config.toml
hidden_size = 224
normalize_top_k = false
routed_scale = 2.6
balance_loss = 0.00691
balance_bias = false
router_z_loss = 0.001
lr_router = 0.00121
optimizer = "soap_variant"
beta1 = 0.95
train_tokens = 407200000
Below are experts of layer 2 (counted from 0) of a mixture-of-experts language model. Rows are named router (the router's row for the expert), gate (a neuron's input weights, with its number), up (a neuron's input weights, with its number) and show model dimensions 128-159. Each number is 500 + 40 x the weight over its row's rms, rounded and kept within 0 to 999. Numbers have three digits each.
Before each expert's rows: "gets" lists some tokens that make up at least twice as much of what it gets as of all text. This comes from a sample of Wikipedia text that the model never trained on. Tokens count by the router's weight.

# expert 58
gets: " ", " t", " B", " p", " n", " w"
router:511522479494449498481447522552498518474417526416507493478509446415498547547404497503485513509488
gate0:494471528503529462526509570534534584431448435501430527539495525516486523500504522546498506438507
up0:518541458487510527442470500479537502498521491505549472505470509475549531472472464461574557594532
gate1:497455528511460518461454454448446428507429528475590499504495475543566489470502496466529492395489
up1:443450450488570506487522450563546486473582444473471435479526570507470507499590542538481517592530
gate2:421451479550482536519543521496453562568507493511555536541533577462520522532510479493522528450489
up2:518425563496504493504502475523544535540621465518521441556486480516527507527487459535446468584486
gate3:519475450439509414548518537519536478392499553491464487479509472543447509473461449485502470490548
up3:448530508461445504535457472525554482500507553490505393408465485537508554560534528484510493508511
gate4:545427499487546471566502562519467559484481509528531480474445432453509495499450471446515551421462
up4:453412428441509518492456531535465492500478492529533470480500507459471452557384486529531507530516
gate5:500506494475451494551558444436503491507524585471487455500483488571453449447472429506437495481561
up5:498476441570482486471508471549447428460562415584494482525419475427466540512426459475492515528500
gate6:456519529516442530557484526494447482455535490502531520459541437508501439465489447548540469469487
up6:547519447495482536462527498410495501473543518520480489429543490486536508509547435536470537499568
gate7:519437478554469487444534473533490485516532477495473537498519466497507420474538528441494523516487
up7:516498523561469467502549495533489459475431460569480489535519503432446466593500479432525440491590

# expert 53
gets: "ter", "te", "ton", "ters", "t", "ted"
router:551510481461525501517473491496458500437436524501549517524478528494521501521470411573455561572405
gate0:490490512465510499554516546498473478422469436519574500502488546515548463445503471512480467555497
up0:479468450568418543537479546498505504551440508499429481519521510534482567468523525474473514505463
gate1:523472479460475497528486500557466549556517441513542472498478490526511561450485470504511520522432
up1:538565509477407523525528532477502471505523499497499547462576495501457500501552512478440487539477
gate2:496530468488553529524534449507488473454450495504504502491495470536524543415494528551523444471561
up2:518491458424435475439526433542486505420509474493536488555549506547508482491507509555546493409486
gate3:517548414524492499446572460487537514461500516521547497535459502525446493505535453539480494475399
up3:524494459466559541536508423452476476482493480451492467486527483520405519415504512447491545513445
gate4:511470498502542503491508480567494543471582456524519495451507515497526487502499493554463511430456
up4:449480573478466545476418514523594522524528449495502549456525479554514496366480502508505536497507
gate5:432455450441475506528492529530499430469480525520517458479546489518464487449441436491518479564503
up5:518520520497544478430500498536469434386534437538504478476507533550476507530485508598542497473524
gate6:509532483408513560437528435477449515553474483478449485453484535479481553423513524547498544521449
up6:504460490406473495506503437484428522507547521484544506505502478497495488480486485494436561542591
gate7:458515511490501494483447517560493475459571509524545436587507424537497540531498462479486459549485
up7:526548463495480480524499492483460585536468552493509430387513533505490495527491486491520468518492

# expert 4
gets: "or", " a", "ic", "in", "es", "ar"
router:495544516469491592478452507508450522506462565449516454530501499472556555509443452506514522483491
gate0:486475493505513461558471487564514481523579590429528514458426504488595515562554489567538487526473
up0:514473497445467471486497538565519548483502372508517459461570527445473508570519535506499516520522
gate1:539537519526514468450534454431453517462540493492480494487502458513527551510482485479486520456523
up1:473531504498522459475518485497520485502478473536535475517502463481463523464564483399477387483491
gate2:498481457505486485505484502538518506518504455502480576633430559489548457544572525466511502531463
up2:525480558422568461486539506520535510528482485493527488483494473497450495498527466497504543539477
gate3:480508532553420520512509498552449450482493483469496539447528522613547537468474428540473471436418
up3:487445471563500449540511456538528524570576530498481506515530459540519499470534549566480498387459
gate4:490489522522481543406463503590527503522472510486503513544656509484470487464534517521445421537520
up4:409405583437508513543525524476538537497489486497522492481490464483523482488504498534449451467474
gate5:566511510537469556386486499524460545444439520557466539525500444514479448450416513543513487485506
up5:555549523502534554463585527415466519504508496484474531538499490575437480522427468495518534381566
gate6:452536466486519498555483494492579473446509512485515426509498494525534542453523508532520522465519
up6:443520489441468514536471471501571450521542505429499482538463476445486403480541495504539518499544
gate7:500536466550515509480417466496537532453557479554465535475474531481542428495537463502513547484461
up7:468450446462433460532460494531552537498422501457470497470507459511537494501521579484468533465497

# expert 12
gets: "8", "ent", "9", "ard", "w", "her"
router:523559461493566475514501507522468557464507470470543495449526516480567549482464531537451502568453
gate0:466489496525416480476451526498487520504493528564538493474480541489478570615439485541470479463434
up0:527493501493487437548541447471526477472506448516501541549499526531560484507546395518445484583541
gate1:509551500422512540485484489516461423482504550504411474490432408550489466481494517520486545459546
up1:479534403524525539466499446517505469480491445543454512461462601544446502484483580460542506429529
gate2:452505559466503447481491496494514496525569485524518463388469498442467470546495517530400479493413
up2:499441483494500512512508478527478463504465455418451499504584498462446521481469510528464509506459
gate3:500530440518518459518448417512492437560546524462528504498521483483519539476539558458421573538462
up3:488534528534598499518454504469487468533514487538513579609501481491454515534542576544529539495519
gate4:460526574546536545538535517417464552472488444533535498521442494452582492495491550507525551528458
up4:467472477472511529551530446501430494487536516489477554513435562474478541531441532551509488514426
gate5:491555469532539491518463489590546509502462441510543515510431492502511473431516490446476574511477
up5:493459499489511494562501472575378429508506410429477580484523511527481555551510487501589505555516
gate6:404566493546562510532457539514486502490496419512505466521505512519492518496522386549478534515471
up6:490527498523479470433544486501504449449575496495408512462555521433461481587512525486519437496559
gate7:412519496492447566428486495516441501471500500541488459532470577457458505530414546458526461551477
up7:470479531505407483407549370475525561484504449523475481533483489422603477510523589471490436440530

# expert 31
gets: " (", ",", " in", " de", " –", "),"
router:583566464489481479503439547494471532461396517410534496467467462438543536463431462497412526500476
gate0:482484480529524500554417532506497554554491486609556518572471523450511514441506484505522455478546
up0:503453499491570538499511554489388471433484494507573498513575499523492490546499474538593465486477
gate1:456465450500562427533566417502477422513465488561492492488559569541501457540439439433443497530503
up1:516519465469502422445524506459415453475485456537452539445506578454537499567405464453486495533513
gate2:544488526492498454480493564400523421502623525464429542550492540551531467505580430603549480505527
up2:444556470491467481537506497479529514507529461511545462499517443541497545528448570526387455533532
gate3:495523510433584488416488521535480529477525460546403503481512506516510539498436539552468481500496
up3:450545517475475505524499442504469541545477471564480463474530462511475489550494557519554460447548
gate4:522505457450550476545564516530462433483533477555461524519423476532548481482435485498489477500561
up4:508493519477533539448526432503518454511534502526465507552499567505559540537418517480480524456556
gate5:534423520512576531470514611507518482413493516523554521481473522554504482412451464535480514552537
up5:513502553529535426536459530473519481556480474458535485493467517519483445492447510516430427480542
gate6:521535431537464553491459506549441463516414496513503539450467426461527529478532479510482518477489
up6:540462504460507544546482451445506521484503460484582520432517495472552484449478512520491457481525
gate7:501540461508520425481523532404580517533490530520474525518496551425537585464527427518498515485516
up7:479511486496484518426510481485505520470463452427470544523496483483514433553495524514470483482565

# expert 28
gets: "1", "2", "0", "3", "4", "6"
router:530551457467475488429480496506443432475441523429523493408482518497509529551451477540503545499492
gate0:499534465466531529506423510460554530526473526499486485548459518530407525540521560490452554442445
up0:492496460505494411436484425461514436476463492472493422535390463491471468492481462452470474490438
gate1:515486593510534467520470445451498496455459527559542526523469408537503496483528424410463436460484
up1:481539495506516572499533487466572565484538471507474485485484484488467480485502461556485466553503
gate2:521545516457468564442474519457541472471467580490493526442496586513508522523524491531480423490438
up2:452481529427477550481536558537526515593549474523518541548461474510447454510480493480486582500533
gate3:527503527530542545580478569482546442500498528542571491463594500530547478439477502482481545452486
up3:452558543474479508492520634508559519470514562462646480475550523518546518489520509474531504593537
gate4:518446458465473447554499553508431487533528538459419430462584551504518490520395421451470493504549
up4:502483484515457469551522572487467613515464553461469415540487509509579473542537486465523497491555
gate5:466463513506489494501552494507532525496531491432479542439509480486498498455471461466533498486511
up5:511422399544527579477520494549494485557526575546537508546438472534495521509490446479469546499509
gate6:484518472518522436518444449497526488437488504456461506502530555520545501488549480506451473491550
up6:533462501546534511486526515495559424448489507569516515589431403533483538508477518447507555520500
gate7:532541524562443542444416526460525489493431537513548454519541516500405520511476479503524468562538
up7:556429466450524503550506514521458542465511480457444510497531477563520553516514452565510468516475

# expert 11
gets: " the", " a", "-", " an", " The", "The"
router:587527479413450476498501517523439439489472537457490484481528525403518505514443473515434504488483
gate0:488506427447522474449407505510450497425515479501503457539509497478535456440576575448489571475471
up0:494494473539491507590440577473462420487379560498543481461573449520559486512515494473379532523448
gate1:560496493576437492508473524545510485533473473566491532493494483536559476458541422515516473553485
up1:557547467532350530538500433507473448490499549523477497560528503455422520575478484484406493494528
gate2:513536498532544484465518464405510444458464504501504517502553462494545450593502483503442542559490
up2:478558565388396440555501554444509544524481540598501469507509575486475531540512515526535450486527
gate3:480461444533515500488497562516532513468520578488513487576466534487540427445471511545466547531550
up3:515465489524521577504488515427555491502459499484529548528519532506496463398501489509445438510494
gate4:495516458508496485457513507417556449460555469461463510477480466514505472543444497505565574555452
up4:544506518457510460457511442511569458485439451432505512499482537506483469514543555466520563520462
gate5:570438480480502471493567570523451469524511500507470492400505532471561467550506512496538530527501
up5:495454516571467544431538525529508512487442384501522532477469496502512553465497507475542485532518
gate6:565527592446429418518520478542468458517564543504541482475537454465514541537548542512502501480458
up6:489443517556593555489485453466491593508483509469500463515491501473517514440525517464521514526455
gate7:535536557491437484462532415490485492456495502542500525451509527537499460484502524470516531472506
up7:478546536502493577481485512486466459501513451425538565547494512534475482447557545546513523456545

# expert 40
gets: "p", "or", "le", "l", "g", "sp"
router:533501474459485493460530510566471519503515470481528517489467403465564502455440512523468521522490
gate0:468589494491461483577500518481472457409429456396508558454552478503504488486448499516471524469441
up0:481433473466449512545577479528480518440549460603541531519479508545543495503428459514536475512516
gate1:498496460507579481434471469499562439535511518532465536525523432489530462398469504498492565436460
up1:496510482520485593563457467504502429513503550555454461468464466464531509485567558463440547486519
gate2:516504481555521523491553517478536432497490461501490504500469488530463509520470526581504579453480
up2:455469480494466505449476552556523577455487451463529467476515485500444573417510519417503506469512
gate3:511458440463504523503457519583502439547477513523508496538438521490496602559513472450581478515538
up3:535514513588497541465490508493487511476505447430508459451507486465501497428462494551531465452462
gate4:530502479456505521554488526515504551564507544460469495451533480539475495492478488455554512499518
up4:514434502488573481507537470492523510483524468461591489548499488546560501463526524515495575552519
gate5:518494512431479502441486486533564502528566501609503480570470481510425503581406501520443507453535
up5:558441500546495534504571462462527530475509468496509464533502456536504538457457575494481549450566
gate6:517501533449547515524510559500584504454493495512490491586515449469507515530479502467453522522544
up6:494485529510542496472513531520481481482498436559514478437424447493497494523486485479485557550465
gate7:535525620482503447525496453500494435504484489500499479547528392434514518458473522512497509443449
up7:473482562526520476439491491540495529543590455573565449565433502532425475487502570531520433495456

# expert 59
gets: ",", " and", " to", " in", " for", " from"
router:573633492449511502491474557558464463441430511472510475431453497477530495537483476501426535498451
gate0:449454513475522487494528501471468526507593498483513477434552498572466524512535369497516535498545
up0:512522529494524530460432526544525514460451568559545465505501522541544486424356588523411536472459
gate1:526533491536436524511435543480547509521514499509381493473472484560559544502493541548530530477512
up1:504473478474567452539504493550500468465506492440516448456575522499512499528451534534446491474524
gate2:505444473538507542507448504501523509502420436494492452485471544504488465418492481573526530514498
up2:533556525498422489481487444480471442488549497465561500528471537486607452488479489500449509519529
gate3:536550456474467461481544580467548457534565480541496508502491547464464543503481574500524496563585
up3:535465510554510470525471461521405456531502493591494529516471536465590476557492459531478482513513
gate4:482566514549557516548506487558529517510586477478507477531501416489484459521468485523484565554508
up4:462497468576537471518536482484523501592472492539510459482521494458477476514557509434512547480462
gate5:551573472471461509500426511545509519509474458511487504553492528448429567447577452529558534496478
up5:488537508504532502537477563554481455439410464488507530558536490513490472512474482502431523485505
gate6:458475443526423507543511496467469531475507559439482486504509449562498570498507465547566440515452
up6:500519485519415626491519542489544489470494492463440549498467431494478498480536495545418479530481
gate7:429523484486451566465519465503428574443504486466529494512559477473536499473493514495538486452486
up7:442508524480405466446466510500608503524516554578455544508581455576514505477463434530559505522499

# expert 30
gets: ")", "\"", " I", ";", "es", "]"
router:593523477483476491498519475602466469494470528469511518456446511450509525462422465532490518484510
gate0:522543520522474511496517519472495478513527551425511557460545482559420563545461497582582510526477
up0:492435540514500542561532533549528476503503457449519526467508425569560534484468486485504509483459
gate1:515569520516485485493431445491549546510486479553500509427480504524542527479608501491466515488467
up1:513457478413509469499548543488501456494526543516523437453518549542490510503520485524525435448547
gate2:499443549498478470590536518429465539483484485420453445474476480493544475521416467473473416487534
up2:534449540470510509446500548464586538481463459546492423518553623500514491481479520450466507498467
gate3:465505452511495484509500472514501482454478553415556466507529507444498520463486542507504518507429
up3:474495477545458444459438516469467555431528477565588517542497485536512525548476465487483476522480
gate4:633480424420507482498523489489507431459527563449482481408558453505451558443482465528507492534493
up4:523509496501521620570505478463549560476503448501435483546441536466506501522571600497575520527507
gate5:469501409477494464507558449467451514542494515496562529520522573548389483416442403473591532497496
up5:477510551502515465494497509579592431513504483402516477522523454446556493567539527458465484469553
gate6:565492486508450485415507512512470498545492565483496564480530529452437513496405475541501551441461
up6:428526442412489448508470525554427498499526513496565503441507513554505490484498664514420468525526
gate7:504509549533517488513536398506508484472463601463513560508492561512480482505480407504538486486517
up7:467531534570420526479528452497518478530491531515539581522474554468488458486497519594506497579420

# expert 32
gets: " ", "/", "x", "ct", " form", " /"
router:480525483489523508483456508498487478468404535460503504461497447456534522489421503484476553504491
gate0:455526513519494509499581539500492533468499472517519518527519522509534475526464546489458438518506
up0:527503514469550528488527454501529500507562613476481509555484548481423467497502555471429443413471
gate1:469580485522509477497477499500459516534523467504526534437550534438487493466456437407518480492555
up1:480468490483478499498499530508457476456479498495494560453489442499551497462533497564517468509430
gate2:462498550539603529474462475493446461490536502468514521493494491567569510466533506481561505485549
up2:591531448482432470508497560511490527529491459473523522557574541469464463533542472489483469535462
gate3:532486518499571514441464557485497482510466523481498485480478475499476495437501605491510464530490
up3:538515516470478580493470527449495557563431463475524526481492432535532495492488507412538499513457
gate4:519567528501573485496538422503483429531449514482481499516455502495477514534483477518461457522570
up4:593426451539417511459513432528478504519514528564482454494398491513511443476564487423524450557539
gate5:512572450478510530473527509546590498513488442532556547572555493527533536519461509454440464530496
up5:465464504444467546467491476484455521486500496449531456477428440524468409502553499580462500500479
gate6:473574475440498484474447556551565472501562512486486541490506454472479534511493529460494536481546
up6:580490479467442495494496561560497461482526464540510494583552462482533554474504576401549472513474
gate7:520505436511545470529462436435474559538441538522476484508458515451495528419500435552465526500507
up7:543475476498525468529478437555424472452457472493491494524426563485507496432430527526507471463491

# expert 5
gets: "ing", "et", "ic", "ar", "ed", "at"
router:500539480466545529466501495508444486518488538488541441536449498412487550445478487558493470554487
gate0:442487553524485542547469507485516464537460504471560456447548538590502502555571468512507487524538
up0:507527536386500540512501504592559466471484567445433534496512453488454505475520517534476549495478
gate1:514538509518491496451459502565434505486555435520542517487544491393496553523458508443535492463512
up1:479547495560430591478503502408535499535452593492528521482542527474471539587498516489484527537511
gate2:476504502495455556460556475482455509483552514477437494481480549505496417433470592528507517478503
up2:478517471509463491511482493422467457479483458546402492600584478537489471465373472530475505490435
gate3:487535457501551491520474497492520522525443523491502509381498493487491484490483499504433507482468
up3:495523544500471371459466497508515510516497477555523507535514532501454461566506503427457544427418
gate4:462527484491503445500521514519550443527527573512509505519497488496526470518522468456392535502523
up4:484600574491566450573457539429509547496547522480470522510493490491503520495480526430458472500493
gate5:502408556507488479490633466530469479584467529493524517436545500402443526520480542506494493550447
up5:584502568526543460489531430550514437449563465519491529499534523544499445548469515465463514468429
gate6:494476550499445463504526514450428508450507537483540542463502490530592499516513454528492468462528
up6:546489468554486382466511533537457463473513567480560461531422520520481430479509505495506484516493
gate7:507506537500541509473520492457494527473487457545553546486474489420485476404479464525486548490476
up7:521518492479512517473514471407536517480521511488490483492499544519498518412582497557527574523548

# expert 24
gets: "he", ",", "ch", "k", "hel", "hen"
router:571502450481473572478462487553456460480475523429539483493478482458519532495452437543500466497472
gate0:490437448463533498470494563419576537513500521464526529466486463514479430578509453506542506423519
up0:498581466574478461452476484455498451527506476454543449493474535469454504529534437547527491487509
gate1:529506450480481514486502572518573491528514505452567457523521508531560460470501478583519421489459
up1:512520499471434475422495515451463446556517604506416460515536488512460474492591428477516472412492
gate2:479527554588534513521392462448476431488441430485532496535475501481471509574552518416468516543515
up2:520478535421504517470480506454544510488480510536531468491472491487542504469537512468454535492515
gate3:499444565483515633458512457534520488526562463575496401586539523543535585561495501438419531441546
up3:499505539568487511518437504554560507501415482501542472502485494506537371461527499479546553465472
gate4:499549475515476570443426609524489482507459444584517395574542482535439481521498556476457455494496
up4:567505515472390454496463490482534493550593551466450488510475476391508533430473536489496542550480
gate5:434560492433497529510458556489475491470522531496475528496525564541538500459509473574483446499424
up5:517555517416492466560562548540469495554503527505495485486497487485538480403556469545496485507461
gate6:499495479483554474500551529519521472533462489502547477594586482458559602505465577525486465559458
up6:517509507505548475478518494494504470503505538490516588528506520475482517481465523522552459523496
gate7:523575457558496476469517439500464457504503560486548517530487464492508497524482459518477558564434
up7:504510473451464524461471571503504501553540507473474553501518526507481540542540472462477497519537

# expert 42
gets: "s", "er", "n", "r", "re", "ers"
router:547586474533512514461474541480469471494456515442485496440484565478531575531442469496469475502480
gate0:544482488560473514484538556528477480431517403488502523433522485498452499498443530566510516433505
up0:459507484496454464467509540536530561502520459465501505537508470429469445523587531549547493581526
gate1:470450454530510503450507494575509525520502523538507440508443517504522498519462489437548504457540
up1:569514438538450510497535504491449538515465552447530535535560550599520477488525480477466544520499
gate2:456539521453559500522459562472417545514569538521529533565535480453509498573506528540438432512535
up2:519506507481478497498581458540477505495576514574518395560537525453562530486556504523495457453542
gate3:508506499439417499462485517455542535529497532568492475447521506517503564507502438486506533504520
up3:538515518518475477527525535474516573513495566515503469561535372559482491418488511455450489567504
gate4:542463464481530580501524441443535530518503500471523496503404487533498581469486503484509514513502
up4:557490530532468509454521534520496471485508521499544484493503426540470488561514492504501459494512
gate5:579479501477538458597522521502563508523516522595428484460424536504473498508593471501490472564539
up5:516516527490578493515556498506479491536466542475440573468499497444454537459514559422447512488466
gate6:503497545512521477529480467513446448528473548542452485477457564513465504442464588522461443454494
up6:525467459526465480438497500563504536517506533466469504470504475518553490518536533501522513541553
gate7:447515504523497541469530466499531519461467542526504469547433483468500509488590462570556486551513
up7:551516505527527454517465504461468537556507490455569531545581492524475488531449489488528437547506

# expert 3
gets: "ed", "ing", "s", "ate", "es", "ers"
router:499578447499497529487525529537507488462451532472588460486487542486544517444481480550495494523407
gate0:460576518475502481496475494449515473513529537500475480492542486514484543420479514544535494446556
up0:568523509506576572513441484572477547462477488498474443472445524504556478465503442393500487497498
gate1:383493496567499517501502445487514525552531578526494450488515440515521575398520490552537517494549
up1:540487473491478446523519503516494450654482566469440480489449555478476514449475531503515471509450
gate2:524435488469502509464537478502532532502476418532533586504473474575533569515529480529488502517545
up2:528484531531513471500538525502511530483439470495475515514499393576447512505531502478525513493442
gate3:550505593487440520449469547488481547473480530513529517448567480495604552560533487431531466471455
up3:527478475474571455507512539533518461536446513517593526566463531483531452465506427531558505532510
gate4:467509485519434498475527518485523487440481471428472499454491430469503482488489554553467474502529
up4:486431591524472548529464509461519459463450512499515523477476531394583459624541545462426489443447
gate5:491497500442461507506504507530452488509536545437411478525508565482494495473502457544515488507487
up5:517522483441498482573512450551469549499479509488470569484533528516499502492525518504451607534523
gate6:523526495479465476540534593434491460483524481484560516483458511531526506499501489462443458522422
up6:502419486498455486489497564443520599516528492452472497508526498470479559503519482537526472505416
gate7:479539530524478459424532472480512490501416538440401474539444502503466534456459509519522502512551
up7:539565510436508549563476543527521527533518470509491479456588500469526548470497506504439471438491

# expert 62
gets: ")", "9", "8", "7", "6", "5"
router:521529422506515553432554522493471510478462539419537453539403567486575498538430454525471502493499
gate0:470488568435526462518494500468505550444499492500503441531506541476500421526516478556431523557495
up0:474524555467540544457425529562512450497494476468498460520479481489498480549505526544526451487489
gate1:515487520490476532476465526497513408465509529457424462529474514416564422486523524544414473558433
up1:545489514451556503491589501519518555531557444409507540444464508501516505485553518554503498499497
gate2:477524526473550558498521537471515520540487572515528485553508564508523487394486494496511517540495
up2:454497473598533521541498496456459485477457506460555517518543455620476528509499505479534504462541
gate3:451475533434387544479490529517511480483502505507490539487468500510429512552467463524504478534499
up3:483481489577538425559501456470489515498535515469478539480521538545422460499530502457532538472438
gate4:524441493454477488447468533494495448448499556552486473481536574440514480478430477533530460479493
up4:461526520523535497454475425534605471494496472534575500589511512491549553461488555505497520541538
gate5:455512522474436510498532466502528497469502524473537499461466538494512548577460504554445511471487
up5:492576538512467490492460456422481508466559447471538512584460500529472507477501474536468604500516
gate6:482442457515511482553499572515508534514574527471525524514534542522464526528515461523483507557469
up6:538507496507485504457471492461478514470424461549428511475477515495492458505440495544544486580488
gate7:459434469445546519521498528472532556446553486401464476581507510508525443592544470528486588505585
up7:514536498526514499522515547475525447481467521543501500490524552475481523514521488477489471528497

# expert 52
gets: "|", "-", "=", "N", "out", " for"
router:498549438448520484508462509524459493463496542453519516493483484488495475523405469522479562513473
gate0:461488457566490484513415428532533461553575538458515480533530514524474440564581539480474441451491
up0:475550554497554485490545427529511400513536564535446467456448573483436505537465523420489449493543
gate1:512517573575497523551470457508456535488505501537492534462541470503506507433521515569456497473433
up1:567483508562466515532496548458486464506461488545527435435502470511503521507510485522472495541528
gate2:441536488429500478515524534527510487447513584500585548459499481509460649558515498477570559456446
up2:463438578572507541443459478431416453452452455511411508489475505534505443434498543503547481543574
gate3:585496468526475508512536509514506527486524608518442537552499461490503477531557457542500526478411
up3:532472490507477498582450552516463513482501574490454497436468499484466481572523488545508506473499
gate4:472452439447564527451474548543494413496482530495555545554499462460475594515485478469531550549476
up4:590500546527549541491535509466543474501452434535575536499532473469545452478503492504549480422489
gate5:548544513500565555462507421458518556537553548486583504461501542550524518499474470509490533589494
up5:540484474488479535444456503420510539486478514504470543482461506466489502488477504542507497468488
gate6:435512491498468530509470435554526480435498486451526522475445523483433549505458464518524546460458
up6:530468509546462495576470559521473510569549441557487510513367514452484560498522454411558504495471
gate7:509518495474478507417456547574487425556426587531535500507566459482463503476491490427514486513555
up7:489473540508486531546539516468513534495505492524516488478494519452565529530477452506467542494416

# expert 34
gets: " in", ":", "ed", "ing", " on", "ation"
router:481618465394533523467418517581479448485483497487546537438486440503496514458443491535483523511424
gate0:509481504522504472511514487484495436482493496503525455521503540529516521505479503478531412591475
up0:477409468553432468510535512497478517485534525471514542490543547518482540509556485433508512508524
gate1:525460470493489479527546496554465469519479505540507508520537593502533507475456436534506516552520
up1:500508523482460483531430540536527470503491505474531518483426379491506508508466477510504517408509
gate2:431468431523433499503529492481499486495474462536461450505436462491423540459485491554471517540478
up2:415512477447517521516478534474426471589564531473505580544492522589554554533445522556496492452471
gate3:500377556455549534485487495432480533521462478496482497492464594479508531466514504540505511514462
up3:553483484588469522466463466471439486582557512500514555411552522496545483460502478466522563463513
gate4:435410528535547487468531502570512504458489483496463480564464464504401466545510524493506489497485
up4:504495501500557497601568496531419498503435534496566501439513539595517445538482528509518517504517
gate5:496443511526508504512519506535508491535484549527501508538454513494470548472492364458509487435499
up5:480510515522528429472482593479571520467465497561501475478503436442530518475499486533521480473475
gate6:473466479501484490468498442497495587516506521470503550431544465518524496522591499514512469467534
up6:458513508525482492513444551496524515565506517552489558451536527488515493520590473553479578475494
gate7:500444445498486475526428472519463446482487509499566497561449548526508539507398357512590510444543
up7:513488527487446527489493442495565480565479467479509477540433532486548506483490492506497523445494

# expert 63
gets: "er", "ers", "ist", "ion", "est", "s"
router:504560421501522541444519549560470536472517449511534512456487515430570559478480500527466496536449
gate0:503489496476503549513505500455498571511479521517544533474500464448553521492514516510458508495459
up0:534468487415506504542557467518486541488472469486513499562569508429501517536531486436495506459470
gate1:451619454495449587522522506547503524479488526490468528518533562481497537428547537505537454527426
up1:549524532550491492558479482453486481473497487474544541543575486486534542469566524480467456524486
gate2:514433501479407544490476508527527516357484502475519498527523498497444498511543520516480492487477
up2:508472509458532580493478476441534495497598465508464497537466562476552576530529454565504527425524
gate3:497512496449580486543537481479434499481490532556480394517558489452555522453428542516526557504533
up3:465469553499489467469481500421489495458503509487444512468479464460560516486453506436518486453523
gate4:543458557495509524436539504419526531467547529543470507481456526466477422541488478489497491482538
up4:542514513494485538532481519430479505534516490497511460525406473496445514469541520517487497574498
gate5:557466488415521511420518486468489536550602530462564502487458518524483468578484485482520499484484
up5:487571531516456514487559487483517473495510518507487412446506497538449463491512572497507508450401
gate6:438494521541525546528525585503530489473546547507556535545512520495529520467465490542457616513528
up6:447490607456508558495455547576512461537400518524481507473574486492489543574533546484465580481536
gate7:458519506504483574513578539497504571516494522511498503519414460487464482503544493585538502506527
up7:492530484422506547472487464376515434495499468506523507518446457481508490542490465549419450528544

# expert 29
gets: "\n", ":", " =", "==", "===", " =="
router:502531501462518523455420502566524534485522534460498513463454419459500500527457467528463530467532
gate0:531453511453499444511510553467503453569533414463530462547530517478460548472514492461517507364559
up0:478447471506473543424482442480495543495545517569475523480514466507468488465495518457541563532446
gate1:529588505508457559468462521416495527472501556582498462464502487471466493554561549556406499467462
up1:503546492468486465469491507481427465506545506483553548450467504527497535476451464473426434507515
gate2:499489471547492497563523516471491480510480502468513461544422447512462483437576461502496546502422
up2:530564482448531519483524484490513509530494519514464547483458519461473510640472509603473507453491
gate3:564497601485422564534457504437481483491532551514499465604507525534493556423518508502577469427486
up3:558491580436521500470447535537457510540542498512516491568459616525492503455546557548533505433493
gate4:430513458494409500484514476514486531528458494506467547459525526529509550466574433605478465471403
up4:514540511478482449477491505515497509590490549455461626501509434530529477463530475494517458467481
gate5:438531514525518511500519482424509561488490486475513439454452547488547503475469488487469470497448
up5:512474475505450453533548472530492494424515526449539513503500484504501576540482497526489573588527
gate6:496514467481496512581490493552452515509503565477499519543511482553406581398465441498479565468496
up6:528452469477558528562438445446432490490483504482502427501427547486440488450516542483514510529529
gate7:510513494429495548479455495467420468498480503468477542510521558509436463536391399511497531555535
up7:507553388496466449460501464492452460441441478473476513533513399468539448509429410502521526522533